Weights of a small mixture-of-experts language model, trained from scratch on English Wikipedia.
Size: width 256, 70M parameters.
Experts: 64 experts in each of 13 layers, 4 picks a token.
Training: a variant of Muon for the experts, 691M tokens.
Below are experts of layer 11 (counted from 0) of a mixture-of-experts language model. Rows are named router (the router's row for the expert), gate (a neuron's input weights, with its number), up (a neuron's input weights, with its number) and show model dimensions 192-255. Each number is 128 + 24 x the weight over its row's rms, rounded and kept within 0 to 255. Numbers have three digits each.
Before each expert's rows: a language model's description of what the expert responds to; "comes after" lists some tokens at least twice as common just before its tokens as in all text. This comes from a sample of Wikipedia text that the model never trained on. Tokens count by the router's weight.

# expert 44
It responds to: Dashes opening bulleted list items, table-cell pipes, colons after infobox labels like Location:, Genus:, Label:, and name commas.
comes after: "\n", " ", "\n ", ")", "\"", " known"
router:134116113109128120121139097117141159107126118162105097112127137114148122116132092090167127130148157135140117169160148101136081118138172113106117145096111168173157156132166138130146177132163124
gate1:129120093128115170090177122151169123136118118120090099107151144156120166146114120103065134098111108091131145110137132140128147151104131122111103166069113127114169108128093115141144149089129123
up1:110112157128107135161103146142135085115138115145101151170153142125111134151147149129138135127092141115105124133118136151092151173180136157109163152141178126139144200122118145161115145104145077
gate2:105101095150148143125108129120158155110137131128170123174122106089108123132127148118132110092133062105149158172160133110128117126110134152104137086149169110139140114111110147130123083128169142
up2:140119112135133133146124118115082118163117115135054169129135128186125124136113129165129141132142149148079127099113170162134138156164130094161135140126099113140159116119102100089076145136101101
gate3:168139112144152124146095141131118150146128095146149152073122086184135101124104115137132095096153167121181128111169115161122142126148110146156142120120113104144136155128098172127112160162150127
up3:141146113114135132151104131125122122126109120138142119077105119186126146135100129122127100094165160129151154106178096114113105137120097145139122118153114104125131145155110139160134145153124115
gate4:149114111109138136149088101082143140148148124094151198130111122116132088125148106137155142129122148085088138151090112137135154153108136105122136132110087150132127129149119139151131130131104132
up4:120124144136122094114150152157103115108104131194110093131131109155113146121120142115089087102117128166145116146108164123149099151157112154152131141129149104101115127134125079130134113132169103
gate5:122140106172115114166129136134163131133142147132096111145165148089094133109107101135124101101117116130140142160158093168133116081175134175098118140095130121112139154144140098173082123150115132
up5:071135122133149134096119145153130127131160134122112102134148150108117115137129123137115134104129105129106123200131109117138075123141127167111069127091092157119135107121118124120095143144149149

# expert 54
It responds to: Decade-starting year pieces like 201, (200, 197 and colons in infobox lines such as Population (2011), Time zone: UTC.
comes after: "-", "\n", "|", "===", "==", "–19"
router:126150124115101130100133119117122148117141126131116154134140145127128097085080132124133169110131142150129124132120155128130143082113107119140151107127120151130158131121162133131125112142139121
gate1:139131088184124130151102137157104177135096147084137154124111085090115117098143139124131109133134116156146196164116159155136160092136170170117090128123170095116125114138148156144132111101121131
up1:132104093127124159159127146096147134200113171084085145114134124123104158100150148118160087120136112145137104165112133177149160130101160122136125140142136119103134090106167171106090132123080137
gate2:117114107113193148122105125120130104114126150133091155147133118158144095101179174089165139124134118188114148098095117127117146131150112100123177138121141178138128108135080126149099117157109111
up2:123112112134124121165087102145127138099105161142089131139110114119119110110180134127126139151141114135125150077111132107188128102151146119115146079097126108156137123109113147110124098172136124
gate3:131119099117130110111119161100126107153077170122133122151116121086104090096133169141167121135133100172128111168137141184100149102117123147136161101101121061103155144111154116131171141132109158
up3:136123192127143112164134142149131143091155097162107145134165092153157159118103115155132108157151129097092156162137151092148109139130132124097104187129131191161093147136115086132129119096127101
gate4:126147130124138111113164110162144140114086150109135187166150136114148117107150121062141154175119119112135117113137137125157164123068135147138051112128109095100121145088131141111136142104108123
up4:136203128131150142110150118165114148142126107148133160137116161138119152110144132093138181141140135143159124123129106094115129132118127119100093108150129134124130145102136131127119116140127095
gate5:117129125146093134136059127128133133126143172119131151117144119118105103116092172113103110175148141121130116147167169152135159158121088113127144105118065095136128154144110141094150123114120142
up5:118161126179074155118077133147129147123126149146119155095166137115104123168093159093126107140147129131158141106169141139120159179130104153095161120118081137127108160144076134120160127118133149

# expert 25
It responds to: Opening letters of a new word after the, a or a hyphen, mostly t, D, sh, comp, e.g. t-ensor, t-ides, t-ests, T-urenne, dist-ribution.
comes after: " the", " a", "-", " and", " \"", " un"
router:148156164142092142165112115114122148100116102093131202112096164124137082140112120119122133144131150082134075097170135113097108107131104124121132135165164144117170112169088110155129150121113131
gate2:105142153140126123131151091103184109108074133111124140113125182136100128117106137128154110125101106144132125139122163159095165190146137123139089111156150153133093119098131114153139079117148185
up2:113128156142093140108197094106178119119116096126153109105121120124081092106149135111095148101114142137142157130089146149122140154122156160125082139114114185144107138105118166160105137087073108
gate3:121094127140120122149105089142151117140106120121143123107118103130162095147147159151143146161153110093137130122147141152090110090157090139097128081145136113149135092120137153145164165122126109
up3:143131125124121142107126132108127115094160154124117103142124156110121095107110097125088105095151159122136112110112116111152130159120151118140139158134079114154158155156149099117097139140111156
gate4:109098096106099144146134151104060150114083173080124158119154137172149154117163154148159076149135138129164119108122140170154112110102135148149170136130151104122130128140119137100102121154135083
up4:107115112085103132128131128106111134141131144121133136136124201130104147102131146088172092164101110130136093114124132166135117168119137190108163139144131127126118107159139161132118169148113145
gate5:108126160084127111125151148134125141146135109095151150096124153148111130184095118123121132175157126116145141159103105082115132110162114155113114124179148110121103087143152102137132170137114169
up5:120117163107141158142151158145095158095102153117089106133094127127162108118168138146084125078132097110141093117115134091134097116105153162098107126123116102148119164149123087121136168157115120
gate6:116086104148112160131114109136202151134111172134144107112085078162152097138110152125110099128137120117152141133118119118117149121122156109115120091151161129135166141118138132106126134132114119
up6:071111116128160146138155139126107131165091126114142132163145118106148169160088149178155123156123153139141095150156104140099137141114077123088138149120123111108118115128094109113096139162099108

# expert 61
It responds to: Hyphens starting infobox or list lines, table pipes, field labels such as Born:, Died:, Released:, plus months and years.
comes after: "\n", " 194", " 197", " 195", " 196", ":"
router:134095112151151138165091152097142134119099170134118144108130112094080123126135110128161082158123129147117108153139143135131184131100157140134112153110099131110117159148157125109170119123179129
gate1:109153168103141157116109130126140132150133138111141151174153115135043177147108133147145129134147129139115139132081149102146132133122122089163127114085114119140152118174101100125162175121130130
up1:118136129126148104110158055136099142142124132145079132110144142119145156156133142156129145111141138115097125112127134129120113111107140081110166147112113148098101118132131122131120140174119142
gate2:071188104136154122178138116147133134073149074099192146110133128167134095116168136133119139104172116153169153128152147167116126089130150127129135097151137123124148099111149129109164121129159149
up2:072154134137140143136146122103118152099152095111158148119170120157143123091137142124123138136134140149154135092181147139117179089117159114113124116158125116129143081110120108116144143161132141
gate3:105116134083107161138095116112104117124128166121126154153151147102144171112131164121106139140156095126116132133150167096136136087097115117094145124088140167127126120114144155135108105136149100
up3:125144167121117116155106126135150118114145130153132117151157172134146128125116115142106100117155124083102117067139167154144122157097113096123120122107138101139168129153142125148076126092136128
gate4:095159162148133150102124163143163116103128124108114124135143123118130134118135155106143130129117138175089116137119120182142169125157096140094098121122178120131105106075149109115106144166105143
up4:126107101133164124145152096134120130144118128155120108141144117134110117153101098116113141121128122140134125112146131122139114150107134143161158097140076115131194114158072150091126127129110152
gate5:121132094081151142132173093088122133120139104091104098144126133074133154149167100076094083082132161113108116153160136139157069134121123100107137162149133122144145095109121083116124143153151128
up5:126151160128124130108076108150132097120137155107135139116146125154092142130111153137147190134114092158098138097126109164113146094139069123143098125130131124149108111115131134076143110115095132

# expert 8
It responds to: Pipe characters that open new rows in Wikipedia tables after line breaks, plus list-label words like Died:, Wins:, and coordinate °N.
comes after: "\n", " ", ")", " 0", " Win", " 1"
router:131121169121135101120154126094149126111154124132098056071133142124122117114160071116150109103143109151120158106156120133146130146118141117155158124098127168157154125099138097121121137161088115
gate0:122159136143064124139164130106138129083099163155144111137136128098143144164126085160110110104087091104104172163130113183132120079113121096116127140144131144121123118140108142156111116120089130
up0:101138116152122142177138132094124137147109116145094123094111153091151130172135152139155131128109095142130124137152116213160131045168123100113113131147135105139173107152135074173142135117100144
gate1:093176160139146108088154143136158129087117153129172133146139167140141118105138112169119144123109145166121151124174119120110121152094148163133127104117101179112132126163148151132119114103092136
up1:130111122145154093105159133131098122127102158121170080125096130163132118123116142118101138143161100137135127111116164170141143170126092181130155099122132118113129111180167107147133215116125152
gate2:171132135130089142096106151140083097123144161141171171144144155067146174104098138119124128102105184144126105193155156128129134127107133098138096144121126133118179102154085105146114140168107129
up2:098118140131144118150148089106164154132140108137118095108131122188121118120148118135128127128152085098107156119093098143112086121137150181136165122157136121128077143107186143107139122110133146
gate3:146092152116113143149151112083134085139145102096127108128150097139123130119141141139126110136115099114125108111155158139134139159130116180126140141149204161181110118144150111138093114171122177
up3:149134120163137143151112106154118145100105138114103104097141132189124095138097123139125152133116178137137118095100095137112129109121141111124118137134127123071147156133142145118110112180090122
gate4:118106115100105133107135163172220176119126133153128103126113139159143162104120138144108173128160127106159142154108143125153114164140110108091117088110110135098098170124121121161121099140162174
up4:138115108179133146114128127143146117076115105156155123173127099107121157123133124153131100121146109104154126145137173123132116109110143109119130152148143141131128092117126123127138141172117137

# expert 50
It responds to: Capital letters starting names or codes, mainly A, I, O, E, as in AUS country codes, Igor, Alderman, often after pipes.
comes after: " |", " A", "-", " S", "|", " K"
router:102109135086100126129099146137170111100121131169167121125139157140168160164091183139137108141129136143151139093127136090080136136114158123127150125124083098132168124107171100123135131166118157
gate1:158107149098113157093128093133100173124071147123143105106072163100101156130116146146098109163122149086129152169107075110103133153105113111109129161160072156130141121088125118108123098149114146
up1:135114119152140140141108123150117138132144133112140138140166106135161162129123116081128130169124088176115137104149168122124122082115190114146113129102161138110090157126094167143164120135126108
gate2:121156129116110144142106129114171149127120163109131151123134120075096133117133152126113105126142104106126148085168144147143117098168148127130095063080084131124148113153140133094129159147167079
up2:159100102163141123151171127155112136142146114153118122110138112171127154147124134150120138130096125145128138189084112113130145142079123117141127175149139152117104129111144106155130098142121195
gate3:151110157165128159153121121116095120170129132104100160104122157148133112175103125178164120134146183123142149107128116125152135168154146109129142143131105145120174120119125127150138105134141110
up3:089151111100096117153109134114128129150131108136088093141130132103093155115114142106135132147115103089109174155125134095127136104113148151057138091134136180143091114176111158155118144073105132
gate4:172129136124107132097139149116102120148117126135118117166079129126126140129154133143153160128116137130124134132142143170096091149172141131172139120136125084133162128104137141113154111116105137
up4:113114104131162124145111168168138113096150142131099080086148139105107140112113121133133155130128096098115102141095100150138118121143096134099133095113141149126110143138160161107121065139137115
gate5:137121136130129120087149104111155161123192163140143115121113108144151137110140096129123095151138104152139178107110113134137122127118122124137163122097069141136120117101149155137099092138151155
up5:116115134089151137196107129137124110147083102176136144141118147122129108137149150140126124119106133092128126142159152141131140088120100145169140148169141122121114139149145113140140141081094123

# expert 40
It responds to: Initial letters of words starting a section or line, especially M and W, such as M in Morningside or Malden after ==History==.
comes after: "\n", " the", "==", "-", ".", "==="
router:124146129120122112105134152122155133168094089146100128103128155133154103107170122118161135135160138097112126133112102123109115142101112134119083100153169127121119086103126138135114106121166153
gate2:144149145098136107154154122156139135123137095129117138105155138166136092120167103126139114096134135078113133155117167107140081106127163156106125094126143193123162144148153142127188135120131110
up2:164127136104149169139140132092153105133123113098108119095136171141085148140130091135170153091111152081135125123138164122098075104135143138102135102128107165132146170169141118127138139117134104
gate3:087159113188134100101101125073148174158124117115150112079112140127087118115139091107095157102141138138147134112133113124092136117112120124139089063152131142151082120149145091135116120112154161
up3:104142112175123139116145122119144171156159102087162130098134160128091116116106137142111120102133166135157078115136116147086146113107099152135129086166150137158061146150114122111178117080165153
gate4:100114181163139118146141134100138113138182091073116139117144177113115121131142123157132101126106153119149101115121106121174116112090131142150172137116129139124082135120119146116153113106143087
up4:146106074122110157128121104153093142078118159173137129125095155110145120166096114123088138151120136169161117127138144153110171148146145132120103126141128144109153138076135122124127090163112145
gate5:143122164140084125173200095141154117135066152144139093087155165145130150147098149152141104156130137128130130131119118122085143148101123137087113113140087149127143155143114149085144178130102139
up5:106158075102159137115063163152086114091171085100119124132117073130096155133127119121122154127123128111131116148128141126137145150129111103160158140100190147146113126136120117158094072134148147
gate6:141128135120135127121165144164116144129135124146134143146177111113131107116126151120099114127133118113106141138154129158118092136128181137142094122179124122136161104119097143136125155121120110
up6:117141109160139139131103073072160124143130156118100130138073120138155149143139076126118146127137129132115114107123158107157124146135102133138120160072155145107137121173134132121148097115133137